Experts of a small language model.
Size: 12 layers, vocabulary 16384.
Experts: 64 SwiGLU neurons an expert, 8 picks a token.
Training: a variant of Adam for the experts, 376M tokens.
Below are experts of layer 7 (counted from 0) of a mixture-of-experts language model. Rows are named router (the router's row for the expert), gate (a neuron's input weights, with its number), up (a neuron's input weights, with its number) and show model dimensions 96-143. Each number is 128 + 24 x the weight over its row's rms, rounded and kept within 0 to 255. Numbers have three digits each.
Before each expert's rows: "gets" lists some tokens that make up at least twice as much of what it gets as of all text. This comes from a sample of Wikipedia text that the model never trained on. Tokens count by the router's weight.

# expert 12
gets: "\n", "==", "(", ".", "===", "\n\n"
router:168131141112114079167118141102129114147150132140148079125126165179158124177112150150143163122149106170116177087127146131099131130145170136090113
gate0:169103154117124126106129137179111126125116150156165179129159104143123120125104150165106118127125176127121150160119128106134132131104128136117117
up0:109096138134073103106097126136096129134122132119136067104147129129146134133141134143107066115117141145094108081141135161160151136167085130122110
gate1:131124157139131068109118139076142139170138132135143123129137160164088124097122122124107135132119116160127103172094158187110113141082109156121134
up1:137152154164175179105115138112106154119124121104101121130169174120096106135106092158135141149116106138117107101135099103143107156119107130141120
gate2:151086123132099165127112115127151143122146091143132156131161095106155141091126089150132125157084132112128115129120156068133120131167123118180126
up2:158173146114124146093140151130135088103163100137109126171141155109083143125142110156119141134135072106119137121113104109147088148116131142123082
gate3:143084150121126101105128130088142109120114124149154069136144137123100155082141125120136111127143085111140135116096089153107105134099080076102112
up3:088115090171099113119133131131097152106092119104103117182133141094136160142082102155089156121102188162114145086153145136119119141123148075163121
gate4:103143123133142140089139156135081109157157133084067114133102122140121162101118144112160175182157163177070127139131131147159129077150106126149110
up4:126114115097164113088151144127124129136149113166092079113102115124157154146129130116132121149150101134131128108111104099179104154148106158176099
gate5:129131139080131094121151130114111158155141130146141150113153152147117128182092104125128089119180111080140110153167128092115090151129133125143128
up5:119137108099102120141171108148095136149143167112113172122134164159119123159124116137142121144160179109153125141143123129130108183140151152139129
gate6:108134174119111127168093118139168110192140123136119123142125142143132136143128189176165138160153099082141153133098105192146134123169108135144112
up6:150108136120119134074144138091144105139140145127128106136106133135126151116091121153137161142139104105125167170133128128112115150139180155113099
gate7:108147108141134137087097140151116135137120088129125128103128156111147122133178108082140130104110168110138140113090122103092106079140140125121120
up7:143105139137133104069150111119133163162134136095143112148129157130139132116101109103128115132138137200113173105154091138114135094122097120136154
gate8:152181124107111168103155147137126179099116135095092105146142107125158162158121143086140123069095116108087144162155172134093126150132160091114079
up8:122131111137109134104142150105115113152146149116150108144171172159161106128156111180138095146148123156124124121159131077124144152114127104149097
gate9:083107127167107159126124122130095125126137122109122124119135097137144115138114129136120157089112130120109132123096167121135126114140101105172119
up9:137115131171144115082183134132097175161154152126142117191112151119101118102082130109129149099114122148107163128187122084123127109155098140134127
gate10:102126129154132164125156162160118090115152109143089151138136133149163139108178130103133093090151127128117094102109097159144129128150105138094114
up10:119111121152142154089155148111119106184114140100155074158114194136152119115117117142115148142119094095114152153130133157091105107135157107137130
gate11:091137109079158137123154116147149136152164154085113134146156122105149161158112155146155129118134118112113109113078156133139151119138156148109078
up11:103137143111107132110110146094117130116138138136080126158139096139111133092106109091148156127085123153135174098116124126153123111125152133150097
gate12:068151132098129134165124146118134155162103163136109102137113094183101132106120123156114121099146139199145085132081138124132135155091111123144156
up12:099154135109087110110113108083141143130124129129101099131170108143147113123146118119148153121112146145120148153112115158142058105121149089133162
gate13:111101108152160140104088150097135119130137107097101141148108137101148139147109182102090112156130078107146106122103139106115133145088146134125159
up13:126163144090141130087110091140105171100114102136196119150125136181126129116161155122139146119151108149120136133117134138130140111097174144133106
gate14:136146083095103149121132131140151155146142116139134141144122153158139148120113136151123119137146066118134138106143152165142137072143126116121134
up14:101153118092079148142100136166112122110128149087115126115154105131094120106148132101103159136115120116181146169113147104150130125148104136115088
gate15:119127108143130116150133142157093139069163138145136102140120101140114144130139122141128133118121094132094122108193124141114159147111115140128121
up15:132146125159145147089077110122104130120163088162106168103103041088145138087119094178142194110133127155131136176118100166092170124170130160111132
gate16:114119104106148183094140167102143130130144138106160101133083131116140099127094097143136097154143123171134152138110160145102129144140159140136112
up16:123121129127118122103178126100144168101150095126127106125089081141105119133089156164107150158145160164126143140134174148118134121096107139071118
gate17:129107152106126139170120112154149049114178151108109129110091129115143151136086116109109158147105129178141119135131097122113143141152143119087116
up17:130111088135082105131085125092105090142148186141151149121132144085131097138128134183151159093102096122116093082129161115168120123174131111121127
gate18:155128122163129117132124098136124094115139150150136116134118167164151103168104142137152159119147125093138178102157139085116140132120113094145140
up18:092119134098147120115117165117150137095149067108134119114123141120130116133142098097138117116140127132143158133127115134121117099106100145149118
gate19:129104116102130125116118095111162111145138099111135128136111158165128144102163122131089156103157123153133122141186124110131111105161131119150092
up19:144132159127154169178131113107146109118152080116143127088110139118122093074120178099146131138089129124088132069114126124165127110098139135123150
gate20:139080167125147133140139139132113131118156111145169143124067157085135148147161128159086127112145124107150118118160153126107115112108173107068103
up20:123098091135130134135135121121132138142170099106147124145119142146166114095100153114148173147148113134157129166103154112140130108110094130122084
gate21:161157136089091156113176114139143143182163134136130119136115144128120129132152147142147098160143118125137078129154091125133139133151139138141153
up21:108169144129120133110116171139181179105122134118120096112134109130117107066089131172104130150132166104105095153176119103140097104141112175125151
gate22:132135142163171136129099137117141139162048123099143136138143097124078137140107141138142135121118168134116141112163144108134129151143145138134115
up22:157135126134128083158110134110120099091119086100109166124150098172159165122124103113088115148113096099176132158126145128118139163134167127111169
gate23:112183155132103117098148124136123125122117149109101129177123130134161144117146134112104114165076118156119136150138134120109092111127104163135118
up23:076149149129153133120101133153163116158140171092147100138147125125116188121157092126117138116111147156120054170162148127163151127114117114119146
gate24:100163108092127141117104171134113120146146121180090122107126150163137102130153125138106138117148141159139140123115139117155131118113132137132147
up24:165106132123159135157144171132132130093110154119137124177101128130118110173117099133201152132147115126144122144115166147133177163102134113132151
gate25:131143065137111107119108142154170117126163104117145124105141132148099133136138161103092114115073173143149141103126139099143123154181185125128115
up25:128162119176133145148114154108143060110156108125073127163196129128139096158122149135147104130151135169115171119114141077103151139135107105138109
gate26:121142116120096153113116119113101083155144101109129148125133102137112147177105131079133114099085110112156108127145140109180106135116086105151122
up26:135095093133145095160136148122188117113137123144147085139083098149103121141172152121147135107121132127127110116123137155122065117136102117148066
gate27:120116133104126081118163110131164092100173134127136103134148175111160118149123121125160149077122121118104166137103089110126136117132145136129172
up27:150125115149145114115146107141112142100139155145110134126134107148110156135153132122115114089120188104126142097149159180167081104079154115120135
gate28:117141136152142079115128198123102116134142113153131113098145052174116160141117117164108111097130087145102139149101118107195130088151143129133107
up28:132151140118168127141121122164153113139122114138111109118140106132139170154110123124149133144177109163114090118136160128120093136091095114102088
gate29:160123094088133139171169147097134179134147156138106115099125156153079121122153131142119098092121129098122134123101120099115104127104148139112111
up29:135128144128126107097173101131121115127136136125169107132136138139135153080111138089102097162124165147127107126130129119083089146140137115112129
gate30:130109121099139099146116143120102132108102101151128157157137125093097108120125155124129078123146144119081131162140123121128095135144117135135151
up30:096116109155179159077139120078135123162164118092126123098150143139115164096139153114146137155144116126114101128159134168097104122158161136156163
gate31:109132074095114107126137175128097109117167122138167133089113135147111181158127150134110121158157130097151090118098078159160136094111109133121108
up31:087132151128102080149106161111123137131104096159100130120116172163098101106152190131138123109125167130119126151117139156106146158131105127146144
gate32:184139116113158131135097159133067096119140115106111121161084143125150099106119125174090076126169144185141111123111140139132097125135163132154103
up32:110108099078104150108124173147069125072128108098140118125132150155181128182124110120084095121104121095167135124086137119174095084113133105097130
gate33:160127100092089156144136181114090158148129095139175145120150113123126118132114119163096127131137136115142121134124156139112116128158101118150149
up33:120133117103148113139168137091133126103148153118133193105111108160149107193121122123114164187086130164140096129153112064112144155114074156173105
gate34:123105093151120144153152104103095144125114153127127128145101142128127120106122140135144098161072145118145133119128143131132162129181094140124143
up34:140108108133111128172093159110125154127142108145086171137135110146118107150157139123096157126099138150090155105111124116136115112128146090102123
gate35:102153147148156111157131133127120120144096156158104142129114121124131131117161106136105085184094111132162117128137143135144121140143119141145102
up35:135150130123121151125149136138137129116110138122179165107121075138157107088079108140106136108137193069120061164130133121172097120112121125150125
gate36:129140139109136108095148143112136128125116125103119158138167086148128114175106136119099063095146172139126145134082172145080132117110104143143166
up36:115140122133136096118136091153146097095118137127095133098133135089132114100109123130096136132075135161144113115182105134105106099154150145100142
gate37:100114145113128149074111136194121118121101109152124085089123163140151095158115164106116116135159155137115105128131126132143109155112143155111139
up37:099165085125102162094120085146095102100151110155114120155142140141125110123087125121153142102112084130127130167062117155149133114160135110129124
gate38:127143119129191129102088097120140169128177109147113160149121099136120113123165123134061106110119132103110130134109116138130146145143137104133070
up38:188149108131102177166145153141138132129084123097141117132101105109145147127145121095085105177127102127134104110120106138131170108112100103151169
gate39:104076180088137188107114134107073112121134145115130150093170125125109127088155114119124145094087115113136084160145109126069139137099086119135138
up39:134135164156115140157161098124122146118143140147094177128104108181136165103177100124137118131141132125123126111135140138150121132159113128144164
gate40:113139119117149098099155115125132128157100150112085169156149107131184086132158097108114122114138093120142116124129061109139141142104149125137156
up40:104088123163166133129096126111150140103184134090134137107106115080144077143124173095153147093145110140140109121120140156135093136128089071143117
gate41:114143118132136105129126126146126144124109118115140072094110160147178121172117107117111143138129123127149184175162082122109137138108143128106153
up41:154075122138142120125133139123114137124189116103114106125100115102137195153107127132142094110130148180096103112125103107161097112106106125139132
gate42:090110148163182136151147070162098105145140106125165070104134143125113146160109169113094108163107135131150156179110120174123120140120121140114079
up42:075153129135139116174129118140095092125140145121141090134114124095177139147109125094144193133135113116076155142105132187167084125125117093101089
gate43:102175136172134129156105136123126155127172131073122091108103110130160113134112140109123120115110111091175151159130147116145134114123160123171150
up43:143170136124135147135098124152142168131128106122171103098120117150125072126156127127111128144124149131137126169170108105148099106160114130109153
gate44:150152118133120130104113105147149143066138138175132127153136135139132135121120142157131131161093163166113091114113141177113094119160101130158108
up44:130126103123169130145155160105070146131124145177086142127105150157114129158135139118117096126161115133154106121142077137111087098148152103151150
gate45:110112138114110130128094126125098154139157101131131154139122129119121126151129145164139157122148111130172146114160125144084100134138123165153151
up45:108130134102120121137142104090122112118092118118116094134138098122090122158126103126115148153133143153097137135151084111124099139138076159113112
gate46:090107135168100151133134143100135093135122120111145114076104101138188104090159127134135106114142110174145151146149106148110180167058123115119132
up46:148113071111146068103129064117120123132137134125099128150093103151142095139116088161119139114119126095158081136094124082129120133088118144136120
gate47:140115137137129146145159101157112144147110128159157149128071118130162088149121116170154133115117144117146079127117115124131102112090090172161130
up47:100148106139151124138165133132081162127159157136135146116139094134143097123126153095138095143184117117126153137148161110150062166126136162121166
gate48:092153106111148093145139144121130117159145172157082097092115079152092119142089162163116115143093136163121141123162165099138135104071127144108180
up48:077098123157160122142102139111113146139153141164115130134137119142096121141104154109151152142092130159136079187106094117150112134115180101106168
gate49:116136084088117117081136168118112127099110163149119132092115138101089126164105122167066127148094149175104155086134142159144142117151142138122153
up49:162130131099127129116124107098147107133145108148151130140099134091172137101153116160139113123116118130116155137169121127193194138092133108141109
gate50:112155134119144140117143150138137127116153127137165151083122158157130109116122063161153111149131135111099168107152115135121148142099134158116155
up50:105134144124125124166158155101142136157171162138113168107119171111125098130094075136128086109165130089108172134120123147150148105170131140125146
gate51:141065152100124139148175111101127135134090116161094158117105101147142186134093142156104074124097120143125146132148087191121119162147143136088088
up51:109128091126151160134067096093174095161166164183150135139154106142146160126129155125120119144099129134112110097123129080140142113121110104131102
gate52:117133095121135105144138145145135130134130099141118154131156177139128125141141133162070103110143119106115133114077123117126086118144118067113154
up52:161143095162147141161138100144123178119123152108120134100135134082102126141134144128123137134166163120105090121108145141144164156114157136109141
gate53:079136134170108134112153078058114105164195120166126099120137101099126089132132084131150136115113161123123129147138128160132155136109161118130161
up53:122113139163130109159153101111107141126123125095162168112152138182111149165112122147144100128149063123194125095142138130154123127100065115100145
gate54:139150111114150135124104171131170096107142149115153137106112126178109116136110107094115136157143126188158112123137112182136107131116147150175088
up54:173128116152130106098132092157124125098116113196088155123117163137111130116103118105108132162161128148125103147133134134108140143142151098152120
gate55:127120129076138128186052101118126137144125116126136099144118160117138178114132142148093103121135158164114150102153130129106125131116162156130146
up55:133108112182111099125130140145115121106125123104134133166096133167155141159124133158127137122158144096119108147123125106165126080130108126182135
gate56:106110108165117155135096107110113094209141133137101139170136125156091184086122123139186141099131133093178133098096148153110164107088115139097102
up56:095141175117155109116160134166128109151173123162148157119111073099121138145144126075122119144125155120099124146122110101138081096146136126109141
gate57:158162165143095045129103135119120143155140102147167133108143148091156123133144094114161109133149106144155139118140162198130137109139130131071128
up57:105122129113083119115114103126115094142095088130139145130101099091072147135135114141116106126118111145165107190105104153136131095114091132156132
gate58:132096149100164119132121194127102122112080159177108136114125141172107136100139140150127141123066155133131174123116156143108118159089124121086138
up58:089138117079120123113164154111128177114114120173125141127150166140140122104112154115133106099165137118124087126119149120132128154123094095107110
gate59:187144142151125209113099179155149127155167132135107161141162178088130171149134107139108121147099095121126139129098075135107099119081130150122141
up59:157159142139087103165162125079141116087148098111114124094110121136138121099187126121114145110132123148159169139141153112118086151140112114105137
gate60:172136164094124106138114137104116133100132131179142102139095123159162121102110098126185106172154106114087116124110109090131115118104139156125106
up60:124139138137151076143110126107138109100113087075110141149147131126103165125139132151121139115107123109141148154119129127131126102153136100129130
gate61:099130123101138158115103120097141114159103168144135084129141120123121151118089075127121147108164159154132125127073094112155154125149178147120151
up61:133139080131094168142117105168138141153127078092111154114153129152108134194088103093147120173097141107097170132058157158143136156099114148146118
gate62:113089110124116160167134140116166136135125106157105134089124094120102109136120129144113095082164098103125134084168147143135130162103078152116120
up62:103111118147097140149167122125153128166088107137156166107136149129128136127113113150089117096127124087108088135155115126152131108154147137131154
gate63:151107140125101120137119144118148123110148126129092097125139145125139149164131131136094152132113127084117101151164147160145127148152066165113148
up63:110113079162153109128130109158177101131096088135127175120134136105113136099112150146099135104119121147075125168117136100161112141112096088116131

# expert 25
gets: "|", "- ", ")", ") ", "3", "1"
router:140132145105116043130120142124120117147135126105150074124098157151135154132109140165154149125128122156105157094151142139145124102132152120068101
gate0:146141145140107106105133145103138148145123129134127151104151121129127145170114173152139148086113134166137106118137161110146112100109165112138105
up0:145139085135133115106084116155150131106129102152110163143091168131153121081166114128070089081100110142162151125109156170166123088119136125167120
gate1:114122118167111114122118098110116120115145157149114106169120141191113136132096093133107139123123119149116099089160174097106134115116108115129151
up1:111140088104133176146128131104135110102142124112109080115141109130103115120115105095120084135135126120128153111089130146140171139115129145163154
gate2:135106139114139113100135116139140109108151126089104151135144129113088165153132129177108093105114113101132157162128148110057101139117155158153112
up2:160135096112125154144185144129106094089130134178131111164090112173109114117154126129169133112131120140151076148100097152149110135100114115109147
gate3:118140125158148132124105139091144112111169118132174095136126164087154113089133110135146093168147098141128117152144116158078167127141133124107157
up3:142140107122126118104106106134110146130132125092118099147129099106090133115153121126120107124124134149116163150131152101159110109115135181142097
gate4:133149151109124162140099107157129132104152130112164126127138130150119140118168107132108085127110130111109122120109093115105141134128150099112211
up4:174139112120104117142115123119168109161128150171123094170169147127132111158154150156104107098111123105129110092139125118104119095108081135130140
gate5:132143127085113124117120126150120135140165152120115120105124150120168153144137106178129093150152127118147148154166125140160093128120109145106159
up5:096103116136140141147114115121092114099111139157148116131120145137095135141112154129102105090099154140126128125151098113100129128133122133108104
gate6:110128134144124117113139143170081122167136104151133088187148138143154184091103104131142091134114088147130107132090143150079107107136143144135147
up6:129082105116125125149131104127130117118128126115128105112162070129150107153101135134160148088123083100129153136140109111121123073156148128167132
gate7:118144105131105107118099129124099138153108099121148102131117192087100124137106121130113122112136118121148097116068154126117067129110124101139138
up7:142097092064160067127104137063122161133140151156112110124125158144142147148146152114121132140105193072104144105116127159113093088095115114122101
gate8:143136141122164127125112132115103125125133110131146133156139122161100125116100102123100155091112060156119116155145093177145133144136129147141129
up8:118077213155141095124136093133143087119125136136177115144143125098132150108136145146100100118133157114137086182068107134168119138119129130151115
gate9:128142128118118127127127122127129139171120148134114148100095141156142144104151142120125133067116130104122150173172122183117125137108172142098118
up9:087079154162161127157127085151091145137186141097136134120111148132125140115106100135123112107136088156114131156139161124085091127147160123160138
gate10:125124146105115136096138176097121120146133110154132111139123128123140133118143147155098138140114111133154123131154135146122133127119149151092150
up10:109105144110180185100108150144148119139148113124120119107143112089102133129121117200120136136160162148129100121120163137129109117135139076098089
gate11:077144086115136085071107130141138108119096130097161139131138156146159140073150148086114106102092105112194178156148175129093112141147124083100122
up11:112192116096104126160155139150123129053126129112125142135097096148158092096097108122112122127088096098089132091135151131174081131109154128154130
gate12:069134129119155108103102127147173180143106125148147139145080083101078091139125133135099156086115148088138117102137105108116085120134133116140165
up12:114108158115117074119149140106156100100112120120100080096113135169114101133168183112099162109109133157105084123131140080117081142175126122128156
gate13:135150134158129112129139063061117113172136159146147122077126117134076145132133101092107116168141163079120142157116127120108171142158111133105140
up13:135101112147094099116117118117119132115171135118154192116085135113139094163116119099089117114177139124103117131154153181100145134160146116087149
gate14:116091117119127116110137140121123113113152080089124127147140181111129141147144094119118098143136119128140118144128104124129132138132176114137106
up14:157128107124111129153057153080113143127110200106137161094111120140132087121152135167119100186131082110150115143145121123144129109099120116179086
gate15:125144123160073114095132153124131129147122118130148110123142095137126121139088121168128111174101146132145132123108093138132072158159108128200102
up15:137112140154119121185114133128157156145163164123110135147095115139121162146146077119133102110145147181130147123114117100124107179097146132102128
gate16:140136151121130127123163137103138134106133118102181168121092125110158118133096136188059113099091165148130131089108122167115158159069144153121167
up16:151194142097143156115090142148100131163120152147183168152162147160149104094137124134153123132113139143158124145161135119136137107128138111128123
gate17:125175114141125115080096141183159116120140108137096134127102086172160149143113122104168153155136137152121113149140146117136138100158077142119101
up17:097102132151150135135178145133119154136124122129156118183129111104135090145102119121102096109143125129149096161137122135133150136179111123101140
gate18:102121138106128137159125154135156097102112128085093140131118124135191120144103137092148098173124139140109131172095092136121099080107128159130112
up18:125109171171132128077098130125114122141106147149113135139109116101132090098191102158123129148102138084106125096091117123147093148089093130081173
gate19:107101159099107100127107133162121145107169156110099114114118128139137103101094118131134118137131097077107118138149107100168148116151104133119128
up19:132147111084115161114174092084099133124135090118113154147151167099100115137057083124057118134076145155111113135089131112156122117124177169162106
gate20:101109088143137113129181164127141146111132108129096143129146114142124126186089157116132108126138138103125120176106131106155087181149111126118110
up20:117144128138117082138114141166113152119129123112149090112111103119155146088091111095141116139171162194121119162145116151139126138156149167110117
gate21:145167119114132132159144104121121129122085143161108130134086127173159118168143150095140115110169113101162118149075082116119144111141138132120182
up21:127118152111114118115113137104088131151160108113119112092121133145168109161142124157140111123155132128109126100148110134132115088118098136115109
gate22:085112164126127130127134128140110145084093116155124136084062133119154138139132154131118132121117154199119117154179137105113129167102132148128130
up22:130139083150135125118130118107139111146118073096128108123110166121149166130113129101161148151121115109097105121129144082116124151147165136108148
gate23:139080133138113111098125142084113118150120086101084094157134105187117158097131129146073070117147131147130108136123143087142115108105116116146127
up23:114092128120120115067158119085106099103132165142125126095131117078115116107125154086115116159135154140145176155146161093145137130106154145128177
gate24:156074130130138171099115096090120160114078141133094101132150082127144129128107113123135123100131154093123121112100121138085105163153102106107142
up24:154098113084132129167131103134082131128168093192139102108089122130129147147152115166121153169111090132112141119173128133132138171131173122127110
gate25:088153111107117101117148148111104117171106155155156122139145136113143144202101133157145091121158099114162085137103103104152120113153148142149160
up25:081139127163122166115092146114134103127157126156146101130151089182145092146117086142114098135095165136149130159115141119121110125121141120173157
gate26:145123134132128127160130130141156163081117128127167132125104142122132123188127135101100128175139089152141143100095143151088103187090149116122134
up26:124172136123123109088108134103153136164126094099130158133147143118094146112159105112160152112121130105110156107171131116145079139096086092134123
gate27:147121101157142156067127110153127191123132120173089117143092130153132127134150128170132127120146154149132122138113123150149201172125149155150159
up27:138120133144099125185180142157125132157142173128072190113121134118127130072110145164149114104154170144112115091137108109143125148175135117118166
gate28:109125129135132151121113133114115093153143171108149101118177132170158126087109113152147135108144125126131121123109146101132100120149128132122104
up28:140132118113132145122120097093136147133107158123116092126132129180093141131104185183099132141118168167158137165140135117103134131106134154111128
gate29:149135147147106090163117145137081094105118116121135148135106165125141121119111153152133130139152105128109154124170121102102131096083159132090137
up29:153116116106116139136122120172131152082085112118119133136145135088180130097177138086146108161080174131195088164150134109109098113126114165145180
gate30:112125109123096134137096127132117098134153173114141126151147109115128106141149101144097090120123132145128098146105109117101140159112154122097085
up30:098106142134104181072142122120100142153144102127145116134153124097142105179109142117143092159087141149137143128094150136169141147162151099088109
gate31:120175149116142079153125145120132109084106069123119122095129134119072144125122146166137095135119104105102090169116114100094116147111140071128151
up31:106162133123125165123140166129107159109086111104101106129143125154128095125118173130099101146106202135121173132151125086128134127176105109132109
gate32:148153104140128149109129154139127160154117140143138161092140088147131108107160129135102086109131194146116050134098160140159111150085163147148093
up32:131131079129133120113109162150095122189161138182135148131146089143119156138137090121128176140089111159156121169112149121118171120114105106103056
gate33:136099090112110083130122125098112131140117151118106112103132132140149103186150118142098129142130164119123152061132117166122142137111128123125122
up33:135108105146132145135157103088189159136127127105123132178098195148141170079108116066137146144142112139113136141147146095139107135113101098130142
gate34:101169121101144151104155135155157127143106123129147130109110125117103186100131110172131134142147084121136149162145146142089136105104154143081127
up34:131077158121113090095155130100151139138117124135099108131178154118109120129161143138128099156130107178129129129120130122103138111095118130093114
gate35:119138123160120082114095140130123118125099144186111151110131123117084106122142124132129093152079143151096100105110144107115146198104115119178137
up35:151116126136134144156148109149141142155122106197127150118145104182105128104132167144140135113118136108125132139114150088109129114099106119116188
gate36:145112164127108168140105132131134174164123132123162158097121165133132138101142080148062147115163153093127115144140104135129101135135125136131150
up36:143109135143119129156100133092140111114129149106149122141116142101079109167123099169169141093107162141149137157164117141155142131154114153129132
gate37:112111132118123051137132140097166102120100124142116082084102117124097148106103115105131139166132184150165105163170109188139162123133116162134119
up37:125115146128153068137128122132161156111132103105098091105138146109177079123129110147138135100118122133154126142111172164139163114167067093126120
gate38:106118110121151142099126112112106187092101148156139177081162185147133154151167091148153094115184126123119154092115113144105161146094164186140099
up38:133129187113103137115089145115136100106092121132128127140117131144131143128158093088127129124161111148151122167173100137107117061132094119124130
gate39:127162113096109125130148096115138108145136077141139119094144104113110124119122155115108102153133171162097149138139110136138103104145139221095149
up39:120120157122088161146117140131136112122110119124133135137106095127120153104103110142143180151119147127130140094123140137155156130121134110122148
gate40:129150123128111056142121093188119124099132162162142177112105102090145165123127139143110130150139117135158118145124152150094088114122105121118096
up40:167144095107122080128151115132132106139107162111099111132156149123125133116074139146127147111119143099161096112133174164142140130144161112121151
gate41:152137117125197143104110139138111110104133099102144107135100143170117163125153131146138147121126180086155088116119101143128137124159137139139154
up41:109129091122183166130073153167146147133078110092143179114133101153120134105110122130146106168087099129123087142108085144132118103125111154181142
gate42:109098106126124131190170131133105123142135134173096138106194175116113111149165120130087119135173132137100108104132146146164163133119081123128113
up42:161126101113139141179155137129123127138133107145174123124183127134088170134135140136156129125114115172129135145126119145122110106139116141114117
gate43:124127102145134116103146148117144124136126123150200126106077094115103107134119102146118129101121119120084103149109149156143092128139117100110136
up43:106100109143120093092114115112101116141125147139082168106116143141130120117144102126124119113139122140112126096110148100133163113122192116100167
gate44:152114133112225116085132143159130126102113109121118156116170112113176180092140146180107132125131127122113147125136070098139123163129162147117146
up44:132139106097092092120112139123131101132093100157166125155146145132094151101110105150178085097134151145123146092107134148133149118127120109089134
gate45:137136139147148077095119110117135170121088130104153119109138110123150139100133144153141133121118092143124134153121142109124142134164186143109123
up45:148125117138174153169132085135113123130154169119114137108110125142165161143118140153100100168098098139142133120209133157124137143131111082151109
gate46:142150086158115147117104167131167105153092176148181156108151095122129120110157129129118124129116079085126133110113133101165130143168146153151140
up46:149096126095094138108090141093170127074126080125108102091163128128077101128139151135126091083127104112127126111154139139128133152141193095108108
gate47:156069126145158128171115161175153127123121131104129125092156132122144121144105123145131095127171085099111090067110130124118094134126114085114126
up47:131143118128114114134140133148118156154122095133137144118094150119113124115089156091145130117165110104135128116099086146217086120093127108132135
gate48:145097127125165148133112116147107120121137131160129130135112125129145185121134083122126103122123121188097154158197068156115135137109085146107151
up48:124094084106119131113134145100133089127097162170105112147171136122113127122177094132153127156126132112177155100122154078113132117098131131156133
gate49:102099096106125143110107106129140135127128142144171148165129133103120136132125146114142140149109149108080099177151124074148120108136110147128147
up49:152078137136124137114154091139142122119123119129128188155145128139130110069148111119172123159152148082127113146102104145086112173143138152144147
gate50:111156121117155078133117142105138108156134120196110135127150140123103098102124113123142124178139118120155113111151123130130134170132110084102112
up50:165141144108139125175146087117128105159152130132181127169145144123150107136120106175149184118112120108128145112119177138134127119116145152150112
gate51:176102153139119137118137124103087107149118115167141105090137118107108098108139160092110140133114121142132120136114143139129122129140120100171135
up51:124120172159140128128133125152106085181121136104123117128135120103116132120149141121092153106107117094142094117143121162167170139098134141103149
gate52:110130147095125088118119164134130114119145151102122108147143171172107128165113168129157112128131172159119110139139123137153134173118102136134105
up52:123172131108135124129146143165149134168130118143111077139117148152132102104096108123119111129119124102136128112129089110132131133127115149114080
gate53:104110168118132125174099136146122101105115146110159133128095099188167115159135152098141105123117122115135150101120163165159083155161114145137117
up53:135084119078101092090133178121150109124171101090142121123105098140112135122109156125134170160107085110079108144129155124132151139152104111121148
gate54:142115076112131097130138115116097109114086142146138080125154102152123129092113114155092115081145108155129104182118123143097131142093128114126130
up54:150135114136131136131174111100142108158130101104119144132142128173077125158128157133144100124116087079143129116125089133124123110121088111174124
gate55:156177112132147089127136100140080110105118119153146118160165118129141117136138114105069166135156141116131118123075142114155084116141127113103139
up55:147087140107114148108147143158145119128131195159109109136118152153093123154075169106118137166131140162098099121119129147092055135118164113117144
gate56:115091152089156140095120127111080146114158147109131114188166099116119142158156152153053149131164125178128121151140185142138111133126094162132063
up56:129161121117124136138074160160098108134094146127112114139126140125119130175113156114105158093112132113085151142124089136126141125147109091168146
gate57:103118080155131114090176139164169171118139120130141134104101173115163142135100141158128086157126160112116106096091151121130155102098102160131115
up57:119135174159104138128149091112127099146113116082100140150087096082116126137134106129140136128141123109125122141132135165127142135077117124140124
gate58:117136129134132145121131118146107120094125122122135101101165163089133168124163115141150153170106128092170179170075092169119095135126121171166156
up58:135096169132131124157107172128119127095139141103145109120102120128130125153136137120157154132135120113149131103142120146050179125149165088131097
gate59:137133120130147078144115130132112093137187096158174111140074159191132164148131138169102177119122165140119134123124154117119121145126115110111109
up59:124136117153146102121141087175114161181115102137130186124118112107085104130155159107161121137129124139116090117126131177163112123155121124082128
gate60:120135158082138114164099090172139133155150121151146106126075108208068104124142119120121139130123135145116132136102129150092193106125110133135120
up60:115121142121136116136088143092143145163105146181118138103143078113135142156057091102152140118150135112112120144149116168130127098094170129126118
gate61:160133141111161106099124114140141137189171085104110122131135160121131130118161139121128100127107191106136129123171096114112142136086156111124105
up61:122145151157104133098125126120117129134188165114173139099112161110112096133140126135121133142120133111109140150151123135081112109126148168114109
gate62:154113128120129108127128106093132150140165166150143075118128150134119133120137131120124144187112063128174138101143125192158096114176158108125159
up62:112123142137150130117125099125139159102140109110138128123085133120096133113118134168139095137138116151173117094176104102162094063123146133101163
gate63:102127143130121155167126146082142131111153119133097124105095135095098161116113152128153113115097128119149176121109160181117105145084118148133114
up63:137091117128116153151176104127102099125141140124158140128137134136152107106153137125137151097115103162174122105147112138088109129132109140104155